Weights of a small mixture-of-experts language model, trained from scratch on English Wikipedia.
Size: 20 layers, width 256, vocabulary 8192, 42.5M parameters.
Below are experts of layer 9 (counted from 0) of a mixture-of-experts language model. Rows are named router (the router's row for the expert) and show model dimensions 0-255. Each number is 500 + 50 x the weight over its row's rms, rounded and kept within 0 to 999. Numbers have three digits each.
Before each expert's rows: a language model's description of what the expert responds to; "comes after" lists some tokens at least twice as common just before its tokens as in all text. This comes from a sample of Wikipedia text that the model never trained on. Tokens count by the router's weight.

# expert 37
Description: Non-initial digits, CJK bytes. Digits after a decimal point or within longer numbers, as in 3.7 and 35,428, plus byte pieces of Japanese and Thai characters.
comes after: "9", ".", "0", "8", "1", "3"
router:440564604382578589515512398499417515451534506502469451572541524513484470526485508506488451470483435502453444566434533445484540492511578576515468537454500529509460543459478511503525495470485524514516456572461469552491539476439504545593458548526421511526434463517512430530425574502534460545478546488589559623511413497563497544598382512448571504452603529461551504500571467544465454431469524517522488474454555552594516474488480457413579589481591468443486579453498577481531494446479484514529504551448425518409538516484523547506460445455445498358450414529435573495556500518493433610483342486476448579518587435531493565526517522546434470427469421468503516420446529463515492515555555470531474563468451501475391470525443556460471514511528570412439486459480514541511520477433462

# expert 44
Description: Opening quotes, titles. Opening quotation marks before song, episode or paper titles in tables, plus leading digits of years and particles like de.
comes after: " ", "\n", " (", "\"", " J", " known"
router:470523473428574570552581368544410558491438470378517389489585521489576509442443473475512511483464420521435488559411461457506465488515575635485484558513563498528447459478453479512489459478495524545528531426623434615442477479473431462511458469490489498506457500480508478603433488475501449574467506542468578528506502424520513558524441540411551509441460497398523555524519488465413529536461505470503525509491528424531609519459530425459468606487517496453509616399461522451548440454472541497507475577478447501400495570420506523443482525499487489450499433519468459491480505514539518622543380521547510446386583524483524497500417510579429585474498525397507491431469550451527510493528594561549579540574470513493446449502459505533489489528466496473448548534560532504512541454537435

# expert 24
Description: Sports roles and results. Words in sports and biography contexts, like as, over, Team, President, Spouse, goal, and player-table cells, e.g. won as a Ranger.
comes after: "\n", " W", "|", "W", "ed", " round"
router:440639461453540546508555448628443525495515487357592417534508500465487561594425466504502499420478466430428441547389484448460512503447532551471495571494484576515467431497501511542550467569526565527529500447540488507487437433461462460623497559466457461489492517448427394560524501506521502478406488501499465523483484445504526485468478515470557527432466480438442542463509503480477509534462538441424502444534458504600546546518584432484451528423570492438493520344456625494502524448507459523549516461470467570449536497496516464505525551489419515434479477636410471426509586439473487622503400560526595537492551513477504489474456496507478560494529561470533390471483580442590568486519506489584466577466461462449470429445471481543466505549550541462523526459484528471484446491434458

# expert 26
Description: Determiners and ordinals. Possessives and articles after prepositions, and ordinals like first and second right after them, as in "In its first weekend".
comes after: " in", "'", " of", " for", " the", " at"
router:420513578386599555584642379586372510507457532452503384490480504470491525526446458485432576477498381481469491499353544512460471496555534538437451527461476595530516476484468503553601478486414521540507513443536492510522481432404559433492531436518474445499401518496493497510463534473505491461392498551483497546507511443491552564522504512516534478433524505438539429397509485517445512505391492495496468507469530434515525499547500488452530518469576570474431567456549550453474474514519497526410572508478406565499494521478470484488515498470417467455482462587466478422467605514470601526538459584550560536499561453436482507455427447518469525434471486431452443470550524416610547434538606530476511589533561548476393499524463532498542535526477528432483492436521519503409531507514511

# expert 18
Description: Digits inside numbers. Non-initial digits within multi-digit numbers, scores and years in tables and stats, plus spelled numbers like four, seven, DF.
comes after: "1", "2", "0", "3", "4", "5"
router:407511508384621655572503308549355566550449525521512428479574549456483506581423540527479505395501471464470486494410487577498533507478525520446449525466554559482512508563423506492536526515509470557508547513538566534510498513462497488535432484457472468454461545493431441528465472453578453522453436537469504458457477438521536568482477521553494503431480552479530564475489565464467484540477520511419430426518498467543562460487580435435531554476576505393474544429532544448451541492510452525446525481488499550466459554499573507505512523416468511507479473537526509458509570495599535614453346480489481585468645470540450429516419499486472558410485533454479463432499489503534526384553554468501517554521477466440445504617522528506508521522487586446525488441496497482506484458552540

# expert 41
Description: Sentence and line ends. Line breaks, full stops and closing punctuation ending sentences or paragraphs, including "., )., == headings, and however, though, said.
comes after: "\n", ".", "==", ")", " ==", ")."
router:536608485365623602508598464602331460446409508470493477606517535549486523466433504506514505510520415539435552582421489551486499508486592599433390551444535581511458535432460491524572564510423567544533522490559408560456548439449502536525508469536394464520510514501549434572474527483494465543461500492447548505461435438487496581534465518460577501460479555412499497478573546522427419505401533494487433500440460436474575452499557486483498531572594483463455640430522493454468475517477462532559485463439469492442510517461547503459520457440447537444503478528491534483469453524497537608478461544513457576508596432526569536529431443481445545461536481445470527532531504550557525479444492491569472470565485503474447447523447514509500448449466506458416559488524526464450503483498430

# expert 25
Description: Table pipes and months. Pipe separators in wiki tables such as sports rosters and results, and month names in dates such as 26 October and 23 June.
comes after: "0", ")", " —", "4", "5", "3"
router:475559551346531620592524377572386553515468484465495449559536549436550493556452476488425474533503446511447488598412572490426476467477577616482471493514500562499507508452511533537561507476514528598517470428550493548482530436404574513483422524504480482582483453488523437450542524426544461559494424494526488563528484502462595580484451509449491478417478507477611525431566504501512432486445537520550489446429477364558496504573565472531579567495531529514442602450521514447482451502525511509544471436459535535410489574399527467445494448481408469467526448534403492461458492540548532576505449551498595569514541487523512508551457424453404483480537503479502455486418528516530573458522562470552502588552528472424459431489511487521460506543477565531461494453436511527432478511500404

# expert 45
Description: Pronouns and word starts. Subject pronouns such as it, he, they, we, I, and first letters or syllables of capitalized words after quotes, the or newlines.
comes after: " \"", " the", ".", ",", " (", "-"
router:446521547424585538572591443570419565504472449455543425530536468451531452506519458445428445523476420585472550534438477577511479463519536570492476573467496433512503504391450435500531476547466573563552468539529449541454499540377469536550518465537510466491506522541539503530467538417495483573502483534454566511453479494541570604500456460453528515422527537398493552462544487516557429546470552465527504534423533425544566491407549480418510481456499522519463612354506601482515486486513434550564408464465485522425540567475548477456472483429471507465610429521402449508457529417557508543477416530580533610484600529462522563488486470544453560425437443439492535437481569462529535417483488421571475562495469513454388496485461523536508479491477543443529552442485460499440465450527427

# expert 36
Description: Word-initial consonant pieces. Opening consonant fragments of split words, often after a space, quote or parenthesis, such as p-lastron, cho-colates, art-ef-acts, 16th.
comes after: " ", " \"", "-", " (", "===", " p"
router:516462534472563621505526441529369608540485527402450396505514511442491502459444548418475497524554462537484528604490514490494533500495592545466458575462551505548475469481504484522615484528513574585480574422601482511441511459425426535508427482462501410478507542479475469477462546483463377550446500484418578506451518497541457629508461475529563519506467514442469500427532506468483448461465511460456522501447492478594507522506571490529544547423573436434527590479451500500422428452458538508531507526443473648390544545534568541502438538499482544495525469543514547432427507479524465526541351478495518515449536439460509520461473514569416487429448443447511442448512477525537581420443528482466514527522450536464499408602513496545521467487421588412508484476494378516469431482513473

# expert 32
Description: Units and comparisons. Unit words and comparison terms after numbers, such as km, kg, million, %, than, above, and closing table pipes after figures.
comes after: "0", "5", "4", "6", "3", "8"
router:475509510332513550615547420605397515451431543422606454528564497374595445484444516474466471482551414492481438629452536554550432530490575579515470544400490494553439506494505515550535444525528588584487526441495448502503502465481492492524452553440506513604500481423448462509479524463517513537412458487537505520470541483572494566563538463566499489399481476455516507598513451522494521479429516384552403452409487461553538578495551533461530598427578500511487512484514537479468542495455508611579474466431406560462533543450484491500479496488482512464445501559413583476515527450578535568506407548479509566545535518524465507480478492462507456537527480472470504447508497502505515456445480483515505554525419479425430534507472504547401531498464503437527618543495415514449487468537405

# expert 7
Description: Abstract nouns and suffixes. Noun-completing suffixes and common nouns after the/a, such as -ation, -ment, -s, and words like season, team, League, Party, municipality.
comes after: " the", " a", " The", " his", "The", " their"
router:432554570398506579580533424598452491486429509335508511470580520488538476576417496499511540507505415512422470603370468547475506465475572550482481502495502524483490514473468446561500540519498540550536516493599434586527515445477480430488550452597451486465495473504431409532535506462509429465461519620459507460408487454547505557457434512569573513491530540486482578459570429524533432489515547552483471503487509413531473487506579524480519543450547515455439557447480565492518524532513493534555360443480477516387537588429509456433527549503454488446521382563434525449462534562490527545516421502491454515579596535519579514428485496551372555428495471432496526483493542519512487371529529532564499523518533525429376452462537481506530448452513559514525512418491508509478451480528520

# expert 11
Description: Capitalized name beginnings. First word or piece of proper names and titles, such as United, Man(agua), Battle, Siege, Hall, World, University, often after of or the.
comes after: " of", " the", " |", ",", ":", " in"
router:500585484473552548582557418591397488438444439390545446542563537448539462522486488516403580515564466398539482623458539537495470479511519505379513531510509505506457445457430485531529495488459496558530511497502429562480575429453481464516495513506536587465377465530464435507433503475520491486454545499502566501483492427539561586557468497572522492459567489409536521427517497425458458468508600475486419531473511414528516451497539496515514528505560494506485639448455583442483519461509476490477367475478485505487421542476501445401570492515505527513510413593464438394469534487544583602425400551492503578457638481478480515452474477523416531416534478433525563526451550486509565503494503529596479529523472559502428451499465548560451490522417558470556510467519550533416494471447491

# expert 0
Description: Common action verbs. Main verbs and verb stems after to, was, he or and, such as made, became, won, seek, took, found, received.
comes after: " to", " was", " and", " he", " is", " be"
router:454491474356569618521591510603430533535500454437477444470501452558527521507402438478463527465509435445501461625443599512453457479548536526456455453572497604461472504486351496539533542498447532576556567421489428502467527464455454555607492474538454527469559546473543376495434490476509467533500524477482540495484488477438502553510517442459553433397494531431486600425599486486547489492377488510429464432441506501455454440422529483502537535474511444389438559498486569487418528456545547546460449505473474495449493488509543455517430582440503490515547526603501498515451501544571548611468372483528436549531558438441571542506486503487459500439563554502491506503494535459486572457496509526532511605569490426531441546449428506484504545454478485458514473462495464516497508410452487

# expert 38
Description: Infobox and table markup. List dashes, line breaks, pipes, colons and == headings in infoboxes and tables, plus field names like Website, Spouse, Coordinates.
comes after: "\n", "-", "|", ")", " information", " Team"
router:502470423406554538590617420546450500524550452356544425512557545512473528588489460516494607521491363488522407524510466494418489566522488495461417520494450549517500490395409505547420480477513547572520511425518463476480525453418488528530531488495454440661501462544404428531529574463526503464493507539450573534512495475488488545488450557514582527402533564543456582504534480543502507475421575496426477507525506482503582410476578529400498535393617556510495539461498553474529516475494471470486483483502448511429486569459492594519491525517420501473527508543508540448551526532482445553509375523456520540473570500519548519535519473528512522395509477457524429434508517486622545506455542534545492555449465459459368528588483520533483453569527482448495525497524488430482540432401528

# expert 17
Description: Leading digits of numbers. First digit of a number after a space, bracket or dash, mostly 1 and 2, as in 2016, 1,000, Division 1.
comes after: " ", " (", "–", " +", "′", "/"
router:487602554346526595554538407539324548512516470390579470508601447547508523540460501424416497535458421519501517535385603535471489499532504507490488494523540597523421526433486524542513513437471514607500520514523441525493518437489436526589450479521561499520552505538505419572499484445482470615477554597491561472505526405503530600533515536444602479538547524426476477520520508475493449575433539536508464533442565431532526427568548469455477539502487515499433586475508522494530457449468399493476400477486461536481452538446490425457545507473437468466528447537432443506513540515525484520529315486520549448468515479480556444489456479555462621478529575399517508528571572474549528527488524532493503560508525481434493476514454516509491499522421481497424484438512536447434516444533496

# expert 12
Description: List connectors, conjunctions. Commas, and, with, by, semicolons and listing words like including, such as, like, include that join items or clauses.
comes after: "s", " such", "ed", "es", " known", "ation"
router:526517566255569618489642446589439520435512497427581415539622517498496505524473483476465580512471474506466464535462547491466499531513547538537458490486494522519515575496512499511502524456505598544532492465515458528483506430489498556645380521483505529564535516545449394496413519451482555568431493578464518515416526420539529548519531509470548487509526492485513500496552500542573460533460566468457439508429475458532590427535566465476542490470528519435491530452481502505480501549455468605481481488471508603450573490432559419466469509440529549361594424458504435444483536513487482593514446439435554559508537563539588469523462505481499569430533517479504505475485540497531517497447498487530469493493421486411470518572458464469477540552459543449529510441487412484476388433513480

# expert 33
Description: Clause connectors. Commas, and, to, which, who, would and then that link clauses in narrative prose, as in going on to write, and it went.
comes after: ",", "s", "ed", "ing", " However", " time"
router:481531494289562675560605485563411504437480515411488409472569478479507530484407587461480578444509485512461438558441509587481440473455585550478412517534508467539484456523455493497543515575516467567570526512527481569545480503439519512520437391495421464595509533467567440492442497461528523567396549517472455552476527458485485590486423498428539485392541492485497553511495569513488454460453532500444480417474577453524479413536594420528505555404565469497479602361519592458435580517525438503468535495419412507505554557493513479471507510468422472488543458536492466453532542537501488540475451544489586531499575538449542539526482554474525508459495503485460491475478577404525535466491517549576487533530519532468542480535507511427433577490494524511488445505509465475457462499555517

# expert 42
Description: Adjectives and suffixes. Adjectives like new, local, former, early, and adjective endings ical, ive, ful, ous after the or a, as in color-ful.
comes after: " the", " a", " and", " an", "'", " The"
router:430506536408608584613613350517410533466451447422434422505584502468492472516434469518473509419572444471470520555412526520466514526495574529444475489437523561411466485465512500494594508495480443572449500383531481537469428442430557456575458491434520435515465476510534436548473507477540459503464522566495496521532474417517477578562509442501515466444576507455608484508624478506501447507455490447509435531462501488586500493517454584469581560515562554458433474503478510454524497474505515542484489503428411532444497528547532461497467568495409502403562508515455487513453452553527472529429434541537613561502534531472593504521511438462439502502520514390446456506485520442570564513534596523555532540501460511373439530532433510568502549545504486447396544469604542534483524464492472

# expert 34
Description: Census and election tables. Digits, periods, percent signs, pipes and line breaks in population census prose and vote-count tables, plus words like population, Votes.
comes after: " |", "%", "|", ")", " •", " Total"
router:516510519432531587582473439577440534444477435374550461470523467489493495529468441496451490490570417515548457557442551467417479555527588514571383502419488582564417535520433490559522453585460539576497487526528532480478550481470468473527542537514557474515509461532484437511554478490517451503459535581449506497497510474561540565473472508533542544451492507468420564492590488552509530535375482454441440522444605495565575515559548475429601496477636432437485557477562576487452438515491523526536501478423475553493459539397582493462589543489498551525476525479468429507513493494516484545503401437449593586522677435521522461546507516510478452540575528507524515471474578531554537409450532437539547587470480545490395486497430535507453537576562494476492561536445508578449447454538448